From a checkpoint of a small mixture-of-experts model trained on Wikipedia: a softmax router.
Below are experts of layer 4 (counted from 0) of a mixture-of-experts language model. Rows are named router (the router's row for the expert), gate (a neuron's input weights, with its number), up (a neuron's input weights, with its number) and show model dimensions 0-63. Each number is 500 + 50 x the weight over its row's rms, rounded and kept within 0 to 999. Numbers have three digits each.
After each expert's rows: "comes after" lists some tokens at least twice as common just before its tokens as in all text. This comes from a sample of Wikipedia text that the model never trained on. Tokens count by the router's weight.

# expert 22
router:450521477554517445503613523531564478434477632496444552525525507398529493461504478441475492514543491465562495470513481476596481535500451526572499513500515450583505576539570460486458519579499511
gate1:401548553470482547525356488420482381519498515460564438487468514583526503550481571562520466522511532492525543470552533452476465554514564478456558508434503459473448509430442532490553506479443530
up1:494501541435521525532547370525490472572550461516399508526476500545565513480533455419526551464510406579502501497488556561476456520548433436493494466513532582462498550541511404539505522488437529
gate2:471544534459522551482495496577547509589442645550498524520521464551472528514549516533528553518452506533429497470565443520489531493517550544410512433537468492507459467582555517479608461517433461
up2:447511525538431431544535605488505612387484518445470531497474554543553526604491496465493466449564519452509512521465444450482528446532505493526553510515505422482539528588523536478505441393608525
gate3:462417529442542431515462508513489451580508512553490534482500486498575544498553515543483509481559460492451478460463526616459484447445563498459464585472489556395514443572545554471571518430486532
up3:473527480505571437534477557482487576551478440536516534481608486430499465471487467566462554453487486597552432412467520423475554539457455412506455532471514427494517492461538536466433494537538440
gate4:504503497559573482473407486504533487428494475521554428427431516471516463538522489554431488491457561511433493582471442579477485511433493424516494539392498490509475551504505515606521503496509525
up4:462477498591505499544506497521451481473536528500457488455495599469439498455442475581494557421479549487541514533444575512464422518557474540460500499447517461596480602557418491454462478616510473
gate5:484536501432473511538460465482499370582436520546442504442545555530438528542483557502503453451550485461406502571422488481473503560554490511466555520476434466522416487450481429462562546450485600
up5:380479519424500550477449468511536439540457454585547516519477568607487532544532470505462469504463545413469489486522552406462432467486611479523464536417546556619455489446454462584566546483476487
gate6:524537540409508590558402572492608523498531579524454447543527455519493524465422606463557523473471567432597509462586460488484432512505568401563480472454557475400411546590572527466540482536533511
up6:494500517553458480551529481529410544383444430450564538430410538495471474515590428512459512502539474508462482447529501483481543422528374508439444465530504464574470445493413474503524507482466505
gate7:497503441435466526461451488532500530600437564470532481577522534516495567501520605610447474525467462505423487447486503508390408484459478458422520443476422555511442414473609580502502425499492419
up7:420585582521416490493450506518500470577510497598547425504488517499471562503579438499508408500467461537452565454555590473468511521434459461628478551496457481508563480544458485490467455512487482
comes after: "\n", " |\n", ")\n", ".\n", "1", " No"

# expert 13
router:555541445545433429565546532496552538473438535525555561565554553428555575433514424460459579544516545461515534577520472505553473513585506568470432533445450446552461466449456471460437544533541579
gate1:542455452495496484532478497486497486508339537489499397574489498474457548434515457363489580465511512464467453522473425485440428554447490653491541534533469466447544498489554524550423541554511509
up1:408567557490425470514538499467603481506536343488493515480439545525474472577577571506515572524582541446530519524479531528497543527542476538535524569545495539404432544516487479474445481554503524
gate2:598456536517463405501497506474487454446435423473574443549461575493490492428446539465452479540507429489469508497545410510479456448520485557495483575439427549586431454477630420455523483548478530
up2:553470421608454471450567575475518533597519398493544483444471457501493432376449522405499454474510436556476532492541465442465516494514591511525541502492440582426532600530498512502482539461522471
gate3:478450468533446470473417535567507501493544514450564484511540492531474571404586407470481522520466472522522509539513508561497574590502608548478476508419495476526508474442507432516525534494640437
up3:392514525508499553534551438562547490451512448549426497552488503507515412510510517426442489461526517462470467506613566538483584583507413518524476556482503497559579516472511442525625534502465484
gate4:537615520429505527669542500499584566505547573479492548556492516414465535523494491387418455578473475568514465482491494608491483497556534555526454533431432462479581458529474533489507494509550528
up4:531532477523494541534475528575443447472562419500517494500524410482465573507438533506440513470482528476494479483448471520450458441609555522380469570572587535560513493527461530532532530479419420
gate5:456559387462482480502524505407556375524546469452461499561498472483464497534499411428426576564489451467469536517498399505549522513434589475460423578499469468549532496553470425462440551365453541
up5:513395465521487432573591434592465467446551472544509547460503562578538563468538488481419545555463543519579535449540546536463483526467477535524489548537434483470531483440443451541479483528507491
gate6:502526465426560427547573491536468540427516572494532563557506394524398462467460378448419484570507588492516472517420447582483493511494420480552474470452494420456455556434483531534496534455563530
up6:622496469519587465422492464526468449448476447536482543501512462584493483466441479539433455528507533562533446470440473605499529506568389510546448504446527459472481483555595585614539458465543505
gate7:411511473534546484591524677463564471466414594573506462563451517491495443388502482464494507508422523447457490553534390451597539572510482543525488538453439516462457440424514506484531527478525486
up7:603477513466522427535392489534563534546535479439514510491556545511427471390486512535465507535488494537448551557471595526448516469470528521542554482515582503551451427525432541535526465607483438
comes after: " |", " ", ",", "-", "|", ";"

# expert 41
router:524563417538423435577541547481549525481442501501521567574551556428549572438508440454456557551526511461524546567532470427566470549564498562515434501404452435542449450450488457487446544537533600
gate3:490472556480536511498517486531565620540433490551535495531524572546505446567437507516549547549480413419455505497467438390572441492460403562450545542429523386532490490492514440479459524461448589
up3:455587613497568417519492544518492576528464610449548503499461499426494605525494467470429508481507543456509473565487498469533536535511418512465446424495531559486503483497482570529549517549524504
gate4:476569515537515427485562471500539505523463575467450526581497526443562502503603501511492455493439525431550521564546500564660485521485416453524498522474498485452509383400526491458496503527471534
up4:460541429516441486496450504448445523441482527502419526593517466481381526510438555500546500507532486492551460503567499547412521501442514555533457499454425477564595507505453546505557372469537457
gate5:498482513440422485507508549494500429508548472462547508573527506423472581507538522392509549560471557544479487421466523555532521486652527506447552574439433453594491517513534479523504524429520522
up5:461524516508508490465464549524601489575447525462553469526573508465588534569523487573447480495573512475458512486529466520460408495467494603485533569483476576523558608547469465481494450515451537
gate6:529578556386526530502458545592534427488427535510523462578484539520525535580544518462471479505603431500465414489515512490534504566480423554465526545408392482517464535544540508530497469536471498
up6:530500517450481536524569517458580593577544432518580487485503560470533445610426515532518489434446571438488441551450556575562490460490436543586390557494459540517516526475450499570482416613439553
gate7:546541571480490520514532527523538519408455531425465518525527597434498420568547498409508601517499483446476469511506579530536425552531437516520447509537507423406547451485481405470467567483521502
up7:532493559535463468516502495518577474491484549569492481509589503501544517508539492482484444431417573518549498515462458385481483542573487493470498544550364593544543593544569508533579432489461567
gate8:562468424406576409480558546512512512518449469501485405597566588480516510488544528544454575506527527479554528456456563507516478510528440458513482416442538528487449487480507344464511470513478559
up8:516477503417475455533554478548453445448544579507557438523519503510530466456517470402522488448483607467504454490485548514572385530522467491508484455504607454531578459499466541555470464555489498
gate9:517594565491471446460511538552462480606483525515533532540534459611533486441509496434537464466477549548556506520465435449610461523591506528456496501513421541463462533501539510469419488485533507
up9:531444579543468530499570472502524550397569451458476418472588506516513528572539523460513502567462481524442458490561523600585521490503487541560568525566497559552534457410448462467445435531438488
comes after: " |", " ", "0", ";", "1", "2"

# expert 44
router:537555420527456433588537544482551548464443518476508569571552546426572560429483409460478577554517526486489551580545463506556497565563513569475413528436450474566441446439460461477469563525544585
gate1:427529520507529467519561548421490509491545446632576548569496515518424508447506406489505522531492375445462552572513550535519558497521530492607486468408414460473554541483620560553486545488511602
up1:462477544445516536488353513528526483369441512531417562528491610450472418539441467617495527438499374416459541517421521542511501500478578599474575488470446405478470451481517558434543552537499455
gate2:540502416494352449427555481495490520509439541451449514471531584487566408471510589490461522558573524477523535458552474545548592580532550549476508481484533470455533471512553507562575420545541461
up2:504404468486547474463423401449454486487592440509568560484531534462444462568416518430561515570448472516523498445545488459497522501509478507559508530509433526540444501515440524456437535477452606
gate3:494533514501447534493479543611490489493578528454453472581558583514616490426508499428445583518491508494480454420502472438508476497549460427508441577501475559521489525415496535424379427553507423
up3:536540504445591452453526516465558505630513437508499421474521477531482525487413453537591487476493410535451432495441444494454556456523481515633538557455504379490586491463466433547481504530475528
gate4:378469474460464473583579555542422529542500486482502565534511443496531460479507488464498531585561554468569524585584492536596558493475483554505541570450402465537523527409527386520541523580484605
up4:445487464492403443459521511470503525550489475511395390547442486446430438523662418461506557479483483474559431562527544592439448442446495479512540495607544545528592518531530513446537552491437501
gate5:523494540498505495576440571509447533446544600514484535582464568514552480445494412433528545393451515518542478443554461488528503460456557498504464490503529544519471554529506469482532496489561473
up5:389429581579525552534486471514551413510525496450522544561498526502458517488584530516431499499560412542408524484566411563451525531582463477525541525542576486521506516454506482523575563595495542
gate6:482525507453500446519548462426499485516414480514468519537644538493490469507536540534539546434501457534538446444519538516586511557524563466456399535490459573419636525559492418411404427539554528
up6:537494488516504474453528442478488575554506546508401453474539560571453448447486506518417495497523480456456522497465462484493479537503439508505630540518499537520403487432580505531545451601507690
gate7:521540388545502442494418475548431551442473545507577525491548481455553523470451448422540583545488603481462514504476524545596512536500489450552485448422515435495536581484378478459456527553564488
up7:538576451526512483498572437434419413454569541497399581553471469416547449429462462539386500637417453550532431447509582544514560438482519462530469535445456480475463462488522560452449526404464512
comes after: " ", " |", " (", ":", ";", " released"

# expert 46
router:559532406524438401591543553443560554505451469496451580582541534442547580426476454440460578540501529455545580534552465475554472554572489541513410509416464448525450438461489480476448525524534589
gate2:485454507451539457480489508436471536417547527484410495611508583519413591499474544549471491427437580487575506451503428564521583417574543536393540533490518581495447424466572433473516579550400514
up2:548533467492446426580492510538492549633508533493397480492541445475552492518474569556479493426579493433449451500441440553600504459437473482511514460430523623517552473459433448418468536527514462
gate3:465450530547524456607480497521486527507524478534515518628436582465572579546468538474447514517491462383463558519546572581564484478635505571491493499513530513472570565515422540470524505476493459
up3:511393553529475505521595485490473517559482428514440545462560496567480518546497459485437458539444474494428480601478509496519481481427484514462492429550445484474532526505506477526484450575529520
gate4:510453494539491486577585517545481493450500462460512472549490479506595485490533450495485556570522501559425505562464463539466448409558441538529506565459486547455553467452512584499542428517509451
up4:486375438468489509539530476534550475570524382446485543499487517466521558538495589522531508420578483519495440477512441473481552560477490484570487514458554483435466555469432478503482619350488514
gate5:552497543429438406582538460408510536562542481501479506489469454461519459459621514487585471549436477482456549562514543479572533448514477442459522574456442461502476445541598401454509491508449510
up5:547558568547560550493551469557547583543541529487524411472539546561431509577454493429495589556512464538551461467491336478536490553449569472572548471542542521463543490465576499432581397560503490
gate6:538588498533433525465509493508628441493518491566466590426612567469529494500465441468468569524582550519450490519470547479556500514445479591494537479499430464523515499501573397496461462563511407
up6:544449458574574525557498483543480473524485561517510410484475495496415454453427558498481527464502354482552459487432521542552586499538531562393447495477520519466409417570499520373476437553358472
gate7:513492537410450426520512469423643512505537527452442598557544577521573540503450465512541514493508413448420583516456547546565465466463507471528531529437358504511498508533535492452479562422536527
up7:554487560484543541456468477520534497421478548492447455492532570468499491496551428526564480575462535521437502481368465484470407565522579528422418459493457522498538449471543472505466479629525493
gate8:484543487539380533612604491486551527562521551467518541533544516418428473442481516505501508490560422567479601484625501468489496520465383517445444588419526433482479536508523541408521533549413549
up8:550486541481462524481569599482472583579522519529442446512583506518475404479421470555459531509577482575562520487514506440495529457498476521508444426552531556445558476476645543568548529479547516
comes after: " ", " is", " a", " as", " for", " with"

# expert 12
router:536530440523445421578552531490556535477431472486489574570549530439505576434550424470449574564509507470473574530540457422553473510567523571519427537437446466533465421462484476486450557538567584
gate3:457500388616553471483540448433462425477542446519463598513561477521505501466531547507471509527450489493503581414439501433480546508494553532580504556471394592477459474552567460421560528614435453
up3:600524471501459516528424425628493458522502503454593512465478555482560485507476526456560445535546470490505521545544641493462480406464566481475473510486516452582432519419501520486482539443480448
gate4:537579560536523493557544503449462522517507514407475500551457528540529511499497425479528593544511374481477474503537447485405462528513475497547486570461533551540445496488427444528472583480473466
up4:455469474535473402586491429536525528505546594500590529485471525512479468498448493513378473493442492536539457438373429530507360474471596527446548355464467457507534462501511469335524463549494519
gate5:471485495487420427447483480472474491473518429548471532497508492583458644550526494512490475575537419511470561437595519576507446607523539555549514430534587452532497516590412417499533576517567422
up5:494430509545546517510552532585561506459465539500566491482460512481524501642525481482470477501547609507483470566497506497527394487531550565499567539509503558441542540521578419501566468605466538
gate6:392466469512461477473535537540440546483511505448433530500669541490544427421588477470518496531373521516466509532508406534467489498475538621528484578481446508564536408411555497505532507537503479
up6:487472527467546500475373542490541436559513454539509488486449531545478515492534559480454552567588520545446498402466581472551569588572528504456457410469525495486470453526452573455529573452571396
gate7:505483437537519425562477540600450495497515504429472516501475516496504611514503445489555494532494502509546484582504499500568461482519537457500504488403436458581516503550460494509587491500420440
up7:512523400522473500559370548532664476585430468492487507533578511510501453406449588489483490496613480582552485470505521495466597562449509398525469496499459493573528455449441560487584491461472571
gate8:485498577520504542486474578539505500442563491494469506550528551471481504479552484406485431542557486469609577476493396534532513417417501424538455455454452434555478522439429450538432553508473542
up8:489489492542392533526530495479499444558474553488424537480449413468565485520398498493548530496510427447353480532499470444461594480490495537581545481492531378511553528406433427480441526539503386
gate9:600483418488578533513564532512489468519357499538485511581452567539609475509443615472466572389536563507525515506443516488584541460489476440444469489527477453511517487507571506367482511531439575
up9:522550488537528458383507532394464469440479611514567459508465522613541620436473460475407426463428479474573481502506527590544598372540548554548532552508518544453487502467559541603516513520528566
comes after: " ", " |", "0", "|", "-", "1"

# expert 6
router:532539432550443445571538535510563541462453469572537562560539564420540549428541427464446594537522534479541554586533478506559448495558508554509427529422455449557458470437490460451451546522566569
gate2:564405457511469474555600478532473498471542487494528619507571582493508517446495476491443615528514608525493417475539550490516549603529450427543503554413448512500486501449492501391538498508564459
up2:500455525456544431440547431516546407535480528510432506461483472511449551500496414535498523488416460550568520459401489527508513445496398493554595518450521396562421541447493493470513469519509576
gate3:475465415438480532485500462510494535382508434569453522607541488470485527528549475490454607568465430583517431454579459480490479510488634538458448552446430424512503550465516462510476486442527423
up3:472501519575443420504508529548467501479484494515391498572514422514532548514541472441528501452471474504416532442590495503483513518508546483504509409557553452575624432515494464534518491572468611
gate4:557483537594544446559532445539544577528465430597507575552545566489539486533475570458555497604446541545512506520474467494571492513469511475523579549440503450505492444404593501530477528525517483
up4:356550460375499426485463438506455428544505461570520462568508579517528523434446522502495518423497522509474533509437540423420480390540613492506512506490465498600466485509464440440599580474542488
gate5:543483487534436425470552479548490524478425456448536486552593471463458503415562484497553488466477479489524517483471467590603403550476486561631466493455446462573546428513503538451483496493500578
up5:490572518456461488542458543514508548551560458367466495443529501549561420478430497517513477575495509546554485522493444467502589463414580390511394568538433469479473524512504494534487510532489500
gate6:534485552462528356579546500442546548468468446458462435468533532470522485456404466526479532528437446510527538599442468407562558468471491492524492524494522431483598486514450529513469479545459524
up6:565485496443479616488534502556555485480537567534507560529495495375455392462418460510411484450493523499473496464491502535509407440506524386558485551467420564503453584470607549507565383459512542
gate7:516505372542454462532490585549518367423400436428453467592514523413457458460522454526466486518507520566433543442551502524454460600567564487536522567442488479538506534487487474443519525469459453
up7:491555559411460593456586484521511432490475551445505522520496419444459437505504482407490494532558541528561461547498519485467459507534482442473420481507486527511464501489554540471517528486528591
gate8:582498520503556453433535552605472534481476526428493515480634539535498541515422491369444596545485476504469540537466517470457516535593493424475456517419595462461517591507464466475466608513523503
up8:516559570522479498358607497604563457532430523507441457478539496386418518447583494521437513473436499471506519506521522561477519526494546540454441534493560498556502536535587476501452552454520548
comes after: ".", ",", " and", " as", " \"", ".\n\n"

# expert 0
router:537564419532447453563560548535559530468426493517495565569543559439552580438507421462452582551530539446476558566548466476567480565577515556506426513434457437553452477449489484467450545538534568
gate0:535497413596473513556473539559518513524539532511535514539532507479522470569583434448486505481467534392535546492556468616538514497498403490527456456484459474405485447427545548479574427438585469
up0:476524425446525500510477435601507423529468548506381524509515464500435564599580503501538475497469447435563566435527477473417426418563471480514493439469509486458399455465495434496481564530479468
gate1:522432433509494528503468569509517471426492525509398558598534526503548501503484541492546474511577440395457438573567511483502548528491440422487468457462498544481410454587392527428483500527479428
up1:427592556555486563424535539543476673429453535425410501519517428497494514522487584600540571435569519558478530504534544531473518594448514456393424506573517510478485455538570437469506540489534484
gate2:456558509512487575500461500441492548387522564444441526600475501532521435528474458509572562522464583545476504433529419541541494483504530554517519508449488532527423473459526463434432597481511489
up2:465579469429527501474458519440458580464521458483444467447489528486404586501505592456519512553364546440487450542514482526463438521516391467526558513467566502454440528534428496459529525447390466
gate3:357504509410495406540599473438433531426424449475479576551498539403445543553515471479514576533459489464500495412511534530554472504511486424508524529491461614461508566496487455524504436571530545
up3:521462484563511535464374482455561455526538416589396504518623450480518533542450558518505474520466493458555513537504531556513606483463460622536540523593344470473578500508537477582378449504485529
gate4:372538526479483519535661546490509486531559536467470521492504565479619620424451464461569561534501494475500529550597479537528485506567543491496511563484499481518504543572577474524485469476513460
up4:480575454537490545454491436494493560453500487444428554502479560487605506570473513442555463520509491441565530418427468520559582487546415519534572467467513501498549547509452561421560428531574458
gate5:414512554516544436564517298551450469401450599496541548551538489489508511453477441514500561522599342533500517510558524521458491477570500510465430567480461465494546526417507392472513496503479546
up5:525538537384518428552468409517601471501473384441476430480518553514583484471484482520500437523553490467524500596489498496567463477492542424551445422520538460512464525453473497534428496560530539
gate6:547458390569433506473476537523487501505450593495520418514570557521449512494555490428557498479476517500509529515529402571538430480576475459537438506501452511480497505550495482483488557550474456
up6:561508576360505542519520501504495496465449418502553483471505500496523564521474445541559518603555462526471563493522487499535525430461353448479473478521506608517582512538457444436487518460541501
comes after: " |", ":", "-", " of", "|", " Best"

# expert 43
router:547549432557435427576546548498554520480453517529501578569530526439595560435552430469469558548542563472542570564526462478553468475574487554488437534445453428545456437448450456504444555546554567
gate3:479488471488533473490548511533501499475487492421429541528561525538506564505448438513472557544513507539430524411528357506566552557511532546567542529549419537398526610500564517578484547519502478
up3:535535547533457635522492436528509546451423553540476551548541513518434549442497461499567509492534547481490472480490581548439323591519516555477445526472551455528476573607427608563493489445512529
gate4:561480550566440503407531466529548504468535563579496520508508599483488538495529463563418540463419556462500460495524543588453427411497594578520459498503480491546520498493556446522436505505559601
up4:572424466547505493497495474535545570453484454463596479492534539443608417593427617444443560478425445590532507529529547478509415514570605562492530572546508569525504414467406516523447456481508524
gate5:588440501503554421489497512422558504475570496498521428592457453510456541474578443481447532548467570510509546496617466558538565579558436489550427528506469416449486558493594455487485557424528504
up5:459516471484386552507420509512476456403467507547483511520493616472539498542530443516563483514533459463581540487579471441488485489502473485481460544484519521449548418517537534554452490474583500
gate6:542510515511399491470518519478580478459464503564521533527564468511532554575621413433493509540487501416443578601578455465575515554599556459556409480490446468552485541543550564576480545590502454
up6:429401558553507424497480449516517545439498505515572495522469545541473421455517495508532476500494455487525530561473524509504396486509530538387517505460469451381505444473504398553489522560484546
gate7:569520540583490467550382546500563489513525422593545515577512520472482467465548467559476546486473447396431431576475510556457496467526402529559458578432486469494473504526535557501459457452535575
up7:585417451424433533566479461393504480514518455497503495398445527530531453428594446462517422434626482547449512514403448458479543525499494527436570476506493441511571543506481474522538449489577442
gate8:470632521474447464537475539516546437531498481491455472553582471579583574436543575424511638515559633494558435639558418536542488446518511496427479519530514486434452534513519491505396448479442460
up8:541572509544478428569447533577490488526547453499518472459508506582426534513449478471547488525412504462462548453608455469521473536413520501604523478553456561536558463549467347504545462472451482
gate9:457498500580396455517451534456507504444387499428517552555536612400505487537498557497473540494541506425446560485441512524476493565605536462431542555513543482479444540399483529441431492489496485
up9:394395515568530433495493483439476388493456536392576495622442472463440430490500513515529463555487451476449460486506531474448470513481397521527531583518558438522492508459552568504442448437370497
comes after: " |", "|", "°N", " |\n", ";", "″N"

# expert 17
router:540558426539456442582528549498537528490442537547498565563552545430530553433544427461448564549525560482559563539537450467554455505558529539481426538438459443563448462434483465475476545519565597
gate0:463533554525462537556493595537444499482505418542483555538496478494461462503454580499520464547464430474482510483478515426600541526512580571628559364395497474485490452399600474417538545505489514
up0:436558472473544581583591485584528611498483540479503494383461494406496542553565444410555523430530546539588462572432494536568409549516411538453536520524525547573544494552470547614437490494548495
gate1:479491544463365453507489439523519354557492479534508529581531460419523486466470568514432562492473446505451474553532468469452482507497420479477467566432430479459493463488603497542440497568503583
up1:463461469511487472492525409435441500418452521429447535414560450542564506557489462523550562509534457472525546574521477530445498428512563531582534387526517572484441520495431469524412550492529475
gate2:469559511576472440610593371461521513436513515527501442577519442458594501438548454519480518490529506421456494523537534514500432494421496442494513478512495485594534485439434445467564514506499549
up2:436529503550466432491531564511451461462571408462542449471449465589580476584515565428461584524563528572533489541582536523494513582498529517505536594501483438534500492540525461512434533515506530
gate3:474465426525460478455523519476510476507544525497514515535546575433484585467506477478444570520533585481522507487491481523486480444444486383598474473447354564480458484484459483395510384502575570
up3:419481459494576549481441512486497474512398524462374478542537591542465498574439456498535548483426464552520492633477560493534494493551458542551531526471592539549565462412549529427503460497437494
gate4:475410538485480563487527578521562451446521494517532549528481490458568554417540471392577523536565587457569499601500519573545506453521418485573464541527379502545558462498485527483353523562512525
up4:507534508521509438496469441542497543591484603463508495453451558567491566500504527515505473487496485476521498441577495538431474357453506472607373588391466491531473519515532517446554462515511483
gate5:459476476583546516536527447577518564485516482591558462581423555478449541412432381463457637540537538454444506500522468548541547406494524541498472535456490485486568498428563492431501481484493476
up5:508545472544559483468457419461395511520546436492420532378560491536475509509511553514529546524491375469515464496538568530521456486477474536554547438405482537484532554501482479433584490523554481
gate6:434497419505499443522529467520495496426525561523455509482486505497482454493538426504436632465514512523481541623562492450520534583586455468546435495455461480599534486492470552547554548531580538
up6:450467536567552549565541450466516463534504562506620447493442548521443500423608571500442500545487595526504489539506458567517490500504436601556512452478565546471468425535484443502475535480434573
comes after: " of", " in", ",", " for", " on", " at"

# expert 4
router:547561458566449431573518563522530557495442456525485562567532530440525568423518443457436590538529526468585566519509466567537469535564515557494417524447455453553440446427439446466442548559581592
gate0:461379452398518521526561541456543468475525580455561559535535461476479542461511448459465524574411513474582435438527466532462427473563564509388413442483570540559459481552482471510498503509466654
up0:628483402497498451564502514519587407508437438451509491383550540498571492431510455528542580478487467493503515533384469491437472478520476561524609437516431514470521485490457536445434600487553443
gate1:633517500426479448511429507472521563577610419515460457509523570436493526575473535390551588551546454442523529491562494476441477529511574552493367501478513443484504594426560455450577480589469617
up1:489450596507459534569550493472490506527441528425512562538503559439555541491558476465580504517492474482532605386544503492407438499501523456463498463552511519484462445535417495472421445587538471
gate2:537455491493462513502573435589471508478443525502538449575491444500455568589550495446530540541509437565538432507550471446546490455586426550469510430481462506489560559481504439523472457488549476
up2:473567513495483571478566541455618450470486486521583487515555499484507498442549476489454433480442503476523478465570566464517491539581516585455562501581392453593557475498542516589498437554411597
gate3:613454470542524474528363393497466539462484502457553561563442515513469519444450533498478513423533494390414514493477443545557579583504508560444521514494455571548427485460595435534498573465494457
up3:420573478489487576428454452542596554536479520506424492441502528527542477499463465568514569424445453520352541512438438487520537429535468520519457461516535491496529591449586551510452495446549568
gate4:583517376464452458538412507519547524494467514521545505475496500411502552550463463515600490461429577497526507532458413585521570465525561557554483522515520501485540454504457422560419434415530483
up4:458512448428462515479524546599528539491453563522595475431466512478369475433542473533435487478508477564535457470561439475513535532426540516539527465503536504476569454528429528467479472427506505
gate5:482578459509568422579571469526469492448427506485484542566534502516470453510629470479539604616521456440552522451476461519560492628436565416491495510433602510499429514496528413485455576550502419
up5:429483646558396505464433433423594434460440554525486479492500486440556463601497465510568519463515490527601454518527477534599488447522503494496563507467523443504557534638559512452574457564508547
gate6:534573559530490458622454461387522469539419445559379476489501443403471547487531485459520587450484468387517407516408515500545453462519465502475496499555425553457561465398513511521440442498504563
up6:550496417545470511527515524452524404513447401522531521554526554500547481522478450528452408509515378483528506465542497444517537484466476485528470475604478506476409462534510578569515492399514451
comes after: ",", " the", " for", " to", " The", ".\n\n"

# expert 38
router:531557423529460439577556521520547539464449548505531577588544564431583559433493404478446555542526545516529565528539464496563501494565517553492432526432463445560463464439468454479450550520556580
gate11:521489450412511456512521596520458591445447513471567504558482505466659480479464393461433534513462432467496540471498525504556611506534514487507468436520459504482507540474538456492445559522476557
up11:508444508446412522514520427483464519522464504571462518517506533441485407516544445537564442526488485447446555459557459415507488571468530404447518505539494452543490520523472540594542486492533578
gate12:546479479489431432527501438549568519407493518420501561541533550453561507480524514528465504430538499446506470491489445470507411548537507578490555532428589421497454493528515550497400423501463537
up12:593508516400577474558564499509465520622418519496508533456492494504481435466443435476520519403432480510405588543453425462446589424518505488531490444502511606496450478550534392415537461447513477
gate13:519547539562445462511494478460477508445410576453514524569504413415524525486456471503447529496488434513519490567560494477529392499511455528545510564563449516457452432474388466445504523545585541
up13:490524517557471529536487562485440511522455510422502549559537542478496498531523586515535436570530479474462416458448492557499538440506508505516494614483577492576533499553454520420419459451476542
gate14:470507536492446495516450520484522515519488385499520511558524610519430560451469426485463540460528553480490471534497483487523557511500605440545363483423503539489521551386565506411530589507544457
up14:543483492402472526446495554487581484512551431641488515543549487463542463460533559504462543573497530547420437563489463437543390493560435466506533433519491512539448606494468529461545511530576520
gate15:533492437550562366524560501512573465412453469494454551538556562514539474459568555499496436442475497506555591505534496505568511513584565529494491472436485437510389497517508545543560498516480419
up15:422497450547517569534514498553455443485501545521583498531496502447499496470453512564469528586494471515400437444515379482452480470554484436534425514444545516570447477468474561560553584474460479
gate16:498452446528439579455522575513407576504501420544483534488538502469557531478490527448495439496585533481474516561523484502476605484533474611515404508505377425507520509491481504488494458584541445
up16:513562515573588524555477578488503415543481454576596424500482503491524643468497624503507527494560483552613485535531476541536511498446499588473485476548443490506569411463483492574463465602506500
gate17:468471376536450488498433468542527519510468465517455454553460547497518610536504494504567563537518529485580580532478483522512529536520376542523592451503400424534501515462525491554460537550497446
up17:473456517536530410535480439529468435534459469545565405482466550394507531453522450480501471518383547584483546452516553533486505513572470566477484491543427453431535535627447492499540528526485408
comes after: " ", " New", "3", "4", "6", "2"

# expert 7
router:556468537549483562512554612516569547452543571478465471598505516472461484448483495523543523489540500485598521523506518558680447523546492588583426496419454454560461553527428421442534530457556585
gate13:454538470558407527538508547346576513556501609563469541422555504586484525507491470486515508418474512537446617501451542460508599562450470501470533531480484576528551418510482528562596529498503483
up13:538517594480660561445552508554540537433478462364513475558546454438449526479528529459518477554513415493469496558547569488516449540540483559527488439482475453506512499541537512365498533519608518
gate14:467497453579487463465491590552422479593492455534440492444448412453506529457437461425487439442514544527464543524506556508334563505537430385516483499510537548508460501509563548431508541462472559
up14:457485494560421442515482536517502512485503386389424503476510438516431465468473490572597516605594403617514470466535483450515417537499486498526494508519544512488464491464396486452528468528500550
gate15:565496500510408509509489360448515419431571438524468499433496513518566535505483513520445499430486586425467550495438497510456439510513560495475434432463514503462491479491566459627532467494487482
up15:568468514450472515506496527536501420553521510540549555474478578525537519489527517515545535573538476566387464542544523411565438428515519420462485559469485442457476555460500569442520463575496495
gate16:463519518476472492494489528400525406503546544515557435448548375527562462449484494374542484475596457532427518647497466504517511435430518383527480535492472498527588485469533425414498519514505519
up16:529538556496513543487589472594472396522449485460486523431474616431542497422529470507556474494546577492501493431486507535523552519480568471475493448520528507490486520411471530535527501601589443
gate17:471476448500499425517492383404544470485528424511477517465559485434600447611505558438547533598500457467548554418508495448418569497442565525404513539568525403470541551531398511508466390467409550
up17:515473508483503504595505579541568553494575588564549471566428464491509522467573425543442453389514516479470549558466524454620404483505405539520397481461422599492481440458610532508614566549545504
gate18:442552501406478556509488502448430523456489510545422575468496458538428550497452562400501485523498466392452461537504610549498436503522416516611508445505521467545519492498423554495529485523420522
up18:512564496525538441480604381547432560471483433557460548456447528553486501554481557629516526548510479490515483464518620485560464463540489461571559509526475411529465515465405581494502485520407494
gate19:461502451435557451487451404510422496494551579496533551443545466485464545589508522569434492506493507487453461478480493443385544472464434489452482529505450559410491554466531584505501551424461428
up19:408603541564569557455526556533502566459481568502468527507500494467495502462414442452496549535532424520558447481503464507583508499557472491461548379509532513543450621477602474481509585441496483
comes after: "201", "200", " ", "202", "199", "–"